config = dict(
    d_expert=320,
    d_shared_expert=0,
    router_bias=True,
    qk_norm=True,
    attn_scale=0.178,
    init='normal',
    lr=0.00651,
    beta1=0.95,
    beta2=0.99,
    decay_shape='linear',
)
Below are experts of layer 5 (counted from 0) of a mixture-of-experts language model. Rows are named router (the router's row for the expert), up (a neuron's input weights, with its number), down (a neuron's output weights, with its number) and show model dimensions 0-255. Each number is 50 + 12 x the weight over its row's rms, rounded and kept within 0 to 99.
Before each expert's rows: "comes before" lists some tokens at least twice as common just after its tokens as in all text; "comes after" lists some tokens at least twice as common just before its tokens as in all text. This comes from a sample of Wikipedia text that the model never trained on. Tokens count by the router's weight.

# expert 9
comes before: " the", " to", " a", " by", " that", " in"
comes after: " to", " he", " also", " and", " was", " He"
router:62 45 49 55 46 47 54 53 12 48 53 55 48 69 62 32 27 38 71 52 47 40 46 49 40 35 35 50 58 28 33 64 54 39 49 45 47 52 61 62 82 47 53 64 53 73 53 54 43 58 51 73 46 63 41 42 62 57 34 41 51 45 41 44 53 41 48 50 49 46 43 14 59 64 46 55 44 58 50 62 57 48 62 54 57 61 41 36 55 55 50 46 46 43 49 64 45 59 65 47 47 54 56 04 39 61 46 43 73 61 46 55 43 36 62 34 59 94 87 54 73 68 53 48 56 37 43 58 46 35 54 52 53 48 44 17 72 48 59 28 52 41 61 77 55 56 75 67 59 51 48 55 52 32 41 47 50 53 50 47 58 49 59 52 72 48 49 52 86 57 44 55 54 56 43 52 45 32 48 56 57 45 57 57 36 57 38 45 44 63 40 61 56 67 44 52 57 63 43 69 52 54 33 72 54 53 40 50 43 35 47 58 58 57 44 42 46 47 47 47 27 43 52 55 59 54 54 46 45 54 64 51 39 36 67 26 47 39 54 58 48 43 61 45 58 55 47 42 44 47 61 44 23 43 42 85
up0:33 53 38 38 50 32 45 55 56 67 53 55 55 60 32 58 56 46 62 57 41 46 55 27 47 43 42 38 41 49 32 43 49 57 50 50 60 65 39 36 66 56 68 61 64 48 48 36 68 21 65 66 45 74 38 56 45 37 60 39 45 60 49 53 57 77 61 61 46 34 62 68 58 33 55 44 43 32 60 77 30 61 55 58 44 51 61 59 50 56 49 58 66 62 54 33 51 56 46 65 51 79 61 47 47 47 52 41 42 47 63 54 53 59 35 42 41 57 41 66 40 45 48 55 68 56 77 40 43 61 53 44 63 69 55 28 38 53 50 32 42 62 37 21 44 77 71 38 54 67 52 69 53 50 55 57 54 38 45 46 40 50 52 57 40 44 60 38 50 52 58 64 49 46 38 45 45 64 81 51 62 54 49 46 56 58 74 68 41 53 40 51 44 54 38 52 32 45 42 62 54 59 43 50 48 24 49 70 60 75 29 65 26 43 56 75 71 48 54 65 66 48 30 57 23 24 49 27 46 40 46 62 55 44 51 45 57 45 27 52 40 41 46 60 78 26 44 57 38 47 61 52 46 48 42 48
down0:61 51 60 29 36 51 64 63 43 58 34 56 31 55 62 66 45 50 44 40 33 63 37 58 45 39 31 39 52 36 52 49 52 80 61 52 48 80 57 26 38 46 52 53 51 68 70 58 67 66 52 34 42 47 47 44 44 68 59 30 59 46 26 42 67 35 34 57 39 44 63 45 52 43 51 29 61 50 46 15 55 41 37 46 39 56 59 51 35 43 35 59 42 52 51 44 57 55 47 43 67 51 45 75 39 59 59 68 43 35 31 36 63 51 46 66 42 46 29 42 52 45 79 71 54 41 49 50 55 57 48 51 53 29 35 62 56 54 40 37 41 58 41 57 58 45 41 34 69 53 57 42 55 50 70 61 42 44 46 22 53 43 56 43 45 64 43 51 43 53 55 47 56 56 59 26 26 54 61 59 67 46 52 61 44 36 63 30 41 46 35 43 38 53 42 75 67 46 45 57 53 48 44 34 64 39 61 35 64 43 35 42 43 34 46 76 25 50 31 48 53 47 52 68 52 32 36 42 52 52 82 57 54 47 51 55 42 52 35 39 40 71 54 31 46 47 56 45 31 60 41 76 44 31 56 35

# expert 12
comes before: "\n", " ", " 0", " —", " %", " 1"
comes after: " ", " 0", " —", " 1", ")", " 2"
router:49 50 53 59 50 45 60 49 48 43 42 51 57 47 25 33 26 58 20 38 43 67 55 49 22 37 61 28 38 52 44 49 49 56 54 49 36 35 49 64 50 48 59 48 51 48 70 47 49 64 55 60 54 24 62 65 77 55 41 46 51 53 24 51 61 37 45 35 50 51 62 78 54 47 38 66 53 44 46 53 53 62 49 42 38 47 60 39 51 64 51 58 53 38 35 57 41 57 31 42 45 56 52 59 36 43 30 51 45 50 23 81 37 18 37 40 54 45 65 46 46 35 43 61 50 50 39 62 49 55 52 62 29 82 60 57 58 58 39 44 34 45 46 43 43 54 43 32 67 45 48 49 46 38 51 36 55 43 55 51 70 68 22 50 32 50 60 53 34 42 59 44 43 60 37 32 37 40 34 54 50 48 51 76 31 56 22 60 39 22 63 53 45 41 30 61 44 58 44 50 49 38 51 50 53 44 57 67 39 48 51 43 80 69 63 59 45 43 38 63 37 29 41 63 52 38 40 51 52 42 38 47 44 58 20 66 44 85 46 48 60 36 56 69 70 52 47 53 46 53 37 38 47 52 59 46
up1:57 52 50 53 46 54 47 39 50 57 43 44 48 36 51 45 38 53 48 79 47 43 48 52 19 45 58 59 56 62 40 42 41 47 50 50 67 34 53 55 47 47 40 60 71 70 64 47 38 56 44 44 57 50 53 47 57 38 41 48 15 40 47 37 51 65 45 39 74 66 37 61 40 34 39 57 64 47 47 57 51 68 57 58 37 32 57 52 58 50 47 36 43 44 32 53 58 59 55 38 64 64 54 77 31 25 63 44 45 42 38 47 39 43 28 62 53 42 44 48 59 23 59 28 75 57 43 42 37 46 47 57 66 63 41 39 55 52 32 58 38 57 46 36 43 61 52 49 30 43 51 25 38 43 49 40 33 79 37 35 28 44 49 40 48 60 31 46 32 47 59 32 54 49 52 59 44 44 80 37 40 59 62 57 52 75 52 64 48 40 52 49 39 47 61 56 55 36 54 37 59 47 66 50 47 44 41 51 70 39 58 56 50 44 67 44 48 43 57 57 36 34 48 56 70 34 38 49 33 24 74 32 41 39 55 72 71 13 37 54 44 62 25 45 67 48 32 64 30 38 57 40 58 59 51 47
down1:55 60 42 53 34 58 44 70 50 37 50 59 26 57 51 50 60 30 33 73 59 66 45 60 56 66 42 52 28 54 43 66 64 27 38 40 18 60 46 40 49 46 44 37 10 56 55 41 40 49 68 45 37 74 50 50 92 56 55 48 43 68 40 45 37 64 77 38 65 67 62 67 44 33 51 47 63 52 68 30 58 51 70 51 33 53 51 62 62 49 39 44 67 42 43 31 34 74 53 51 30 54 45 35 61 64 64 37 68 49 48 51 32 40 34 41 38 52 48 48 62 50 50 38 47 50 51 32 59 52 64 48 44 88 49 54 47 52 66 24 58 46 34 28 65 47 41 49 44 35 55 31 46 47 48 39 52 49 61 53 51 51 45 59 70 48 35 75 44 51 64 41 44 57 39 65 50 44 64 60 55 40 46 58 66 57 51 47 59 52 52 51 29 40 55 55 50 52 39 37 38 48 49 54 74 45 45 34 52 46 51 33 35 58 61 38 47 53 47 56 52 49 51 53 48 52 41 51 66 45 55 46 45 48 36 56 48 56 46 63 53 47 44 44 71 55 42 22 41 62 74 67 38 61 40 29

# expert 51
comes before: " |", " of", "\"", " and", " ==", "=="
comes after: "|", " the", " The", "==", " W", " F"
router:31 40 48 64 42 47 38 44 55 56 51 59 52 43 42 01 55 53 52 44 42 29 61 52 57 59 41 42 58 53 39 57 63 67 43 43 65 75 60 60 48 49 49 54 53 33 36 22 46 53 35 49 49 69 22 42 39 61 57 53 60 47 52 41 52 64 60 57 63 38 42 34 50 53 41 62 40 49 44 44 58 22 50 43 67 74 49 42 44 56 30 50 32 54 52 65 48 31 42 38 46 46 56 65 52 57 56 47 39 56 61 55 45 43 41 53 49 51 78 29 46 48 76 34 46 34 56 52 42 39 51 55 60 63 59 35 42 59 50 36 61 68 54 29 61 57 62 42 21 46 47 42 51 57 51 36 52 19 60 33 48 60 58 36 59 48 55 52 89 39 41 63 59 48 41 69 51 55 41 33 78 55 48 68 38 54 59 51 32 10 56 55 61 41 52 51 67 52 54 71 61 48 47 78 58 49 36 49 68 61 31 47 34 81 34 43 56 44 52 55 51 42 52 55 54 63 47 62 45 55 52 45 39 53 53 44 46 74 48 46 34 46 53 39 65 35 44 48 53 52 72 45 53 48 48 58
up0:45 55 57 65 46 40 37 33 56 57 75 75 50 40 53 41 53 35 27 63 33 41 54 60 51 37 63 35 35 53 59 51 53 33 55 60 56 64 44 60 39 42 43 64 55 54 52 52 42 60 42 48 62 36 58 69 60 70 52 62 44 51 51 29 55 47 50 60 26 73 74 59 45 52 50 28 55 58 54 47 72 42 61 40 59 62 26 48 37 65 45 46 37 35 25 34 40 32 67 49 61 49 42 63 53 41 39 48 49 53 37 51 47 52 35 47 26 31 62 53 55 52 59 35 37 70 47 56 57 50 62 48 39 42 64 47 25 43 52 59 43 61 63 51 64 32 52 44 25 58 64 61 36 71 28 57 51 50 43 39 58 23 47 56 48 69 65 43 33 71 47 66 55 54 33 54 28 66 34 54 52 47 34 51 67 43 52 73 23 39 51 46 59 24 43 64 48 64 51 41 75 26 34 34 36 31 42 34 29 62 43 50 56 42 57 56 54 52 38 40 31 52 62 59 72 60 55 34 31 58 52 57 43 44 57 48 58 67 48 66 38 50 57 34 59 41 46 57 39 43 56 47 40 51 45 52
down0:47 51 48 49 48 64 46 52 53 46 60 38 58 53 34 50 68 73 58 63 46 43 67 33 52 61 40 46 34 52 63 18 48 66 42 69 73 55 55 48 38 52 58 41 59 34 67 49 56 45 71 58 72 53 46 66 54 60 78 62 45 48 57 69 42 60 33 51 54 41 58 55 31 38 47 37 57 56 48 29 31 51 50 56 41 70 40 38 56 61 30 48 22 54 72 21 34 56 47 53 37 70 34 46 50 60 53 68 58 59 60 66 47 61 51 64 47 25 45 34 53 46 60 30 45 54 44 41 55 45 52 59 61 58 45 87 55 46 54 59 50 34 53 41 43 29 68 64 68 49 75 56 54 40 45 48 39 43 52 49 39 36 49 55 46 55 48 41 54 42 48 52 54 42 51 44 61 37 30 53 70 50 55 50 37 69 43 58 38 57 60 39 51 52 55 60 47 56 48 37 41 62 20 57 39 82 38 73 62 51 50 55 28 51 47 37 35 68 35 39 62 41 35 49 47 53 47 28 51 67 40 45 38 37 56 57 44 41 63 51 57 66 43 15 30 46 52 54 49 37 72 30 59 32 49 50

# expert 19
comes before: " |", " to", " by", " in", " on", " a"
comes after: " |", " was", "|", " he", " were", " He"
router:39 33 58 50 43 35 31 53 37 56 60 64 53 44 45 38 30 59 65 42 52 29 65 43 54 48 44 31 42 68 38 36 54 19 41 41 42 36 59 43 59 66 57 47 45 60 54 67 61 47 45 52 45 34 34 70 56 65 64 51 58 46 41 38 58 32 51 40 51 43 66 85 73 71 53 60 39 53 54 57 47 44 22 41 62 59 52 70 54 52 61 41 51 21 50 49 30 56 57 42 42 54 57 58 46 59 41 43 50 37 53 51 56 32 47 54 58 41 48 48 81 55 61 60 42 66 55 69 51 63 41 29 66 60 35 43 64 50 21 44 48 50 50 66 52 64 50 31 45 47 46 41 46 44 44 37 54 45 53 28 52 64 36 55 59 63 52 56 09 25 55 42 56 64 40 62 58 38 50 54 25 69 65 66 47 65 57 37 42 65 57 60 52 48 48 54 39 64 42 38 77 36 51 59 55 45 58 57 27 24 44 48 23 77 53 55 59 51 77 67 44 49 58 53 50 60 38 58 42 61 65 46 45 42 49 50 47 43 26 53 53 54 58 41 60 51 60 54 54 50 67 36 40 37 46 41
up1:51 58 78 55 65 23 50 51 40 68 54 53 80 56 43 48 46 35 45 47 75 66 63 44 30 42 36 52 46 64 45 45 59 48 50 60 63 46 60 57 59 42 77 63 45 67 65 61 72 59 39 50 64 38 48 52 73 62 41 58 75 46 76 30 56 31 62 64 69 54 54 35 43 55 52 43 50 63 46 70 52 43 38 54 75 58 54 43 53 51 47 48 54 57 37 55 38 55 42 47 52 52 63 45 70 43 33 35 65 33 51 66 55 50 55 75 60 61 48 55 63 55 69 42 46 45 47 42 56 48 29 33 63 49 56 63 64 61 44 45 45 61 47 84 42 47 37 47 70 52 39 56 45 19 49 47 23 48 48 72 48 53 48 61 63 38 50 57 21 49 68 55 46 35 51 49 49 65 55 61 38 63 75 69 40 69 39 38 70 34 52 55 63 74 58 36 67 52 27 47 63 30 47 46 37 59 38 38 44 53 37 50 29 51 53 31 46 71 27 50 65 49 39 37 36 43 55 54 40 46 59 44 48 49 61 34 51 61 50 65 52 53 62 44 57 51 58 48 47 52 38 57 45 60 36 54
down1:66 59 68 45 68 50 49 55 46 56 55 60 39 72 41 53 49 64 35 50 51 61 31 59 53 53 42 42 37 52 62 34 25 42 33 68 64 54 48 66 39 38 55 54 42 50 59 46 46 58 31 48 52 68 56 43 38 51 50 39 46 46 54 59 55 37 40 57 60 51 60 11 20 44 36 21 37 59 54 49 52 51 63 50 55 49 39 50 49 61 50 48 48 66 71 44 15 56 42 56 50 38 67 42 34 70 47 53 44 55 51 34 50 42 46 47 35 42 46 28 60 44 34 45 49 51 63 53 48 85 59 49 69 36 48 31 42 56 57 47 50 42 55 67 57 54 39 37 65 82 44 69 40 38 47 63 47 48 59 37 60 56 43 41 57 56 42 54 41 60 42 31 53 45 80 61 62 29 49 29 36 73 48 28 32 43 39 64 62 41 41 60 52 68 67 41 61 43 40 47 65 45 27 63 71 53 49 33 49 31 39 54 60 53 53 30 30 54 68 69 44 60 55 48 46 56 36 75 71 55 54 54 54 49 51 64 59 68 39 46 48 57 61 34 53 33 36 49 38 63 48 67 45 65 56 52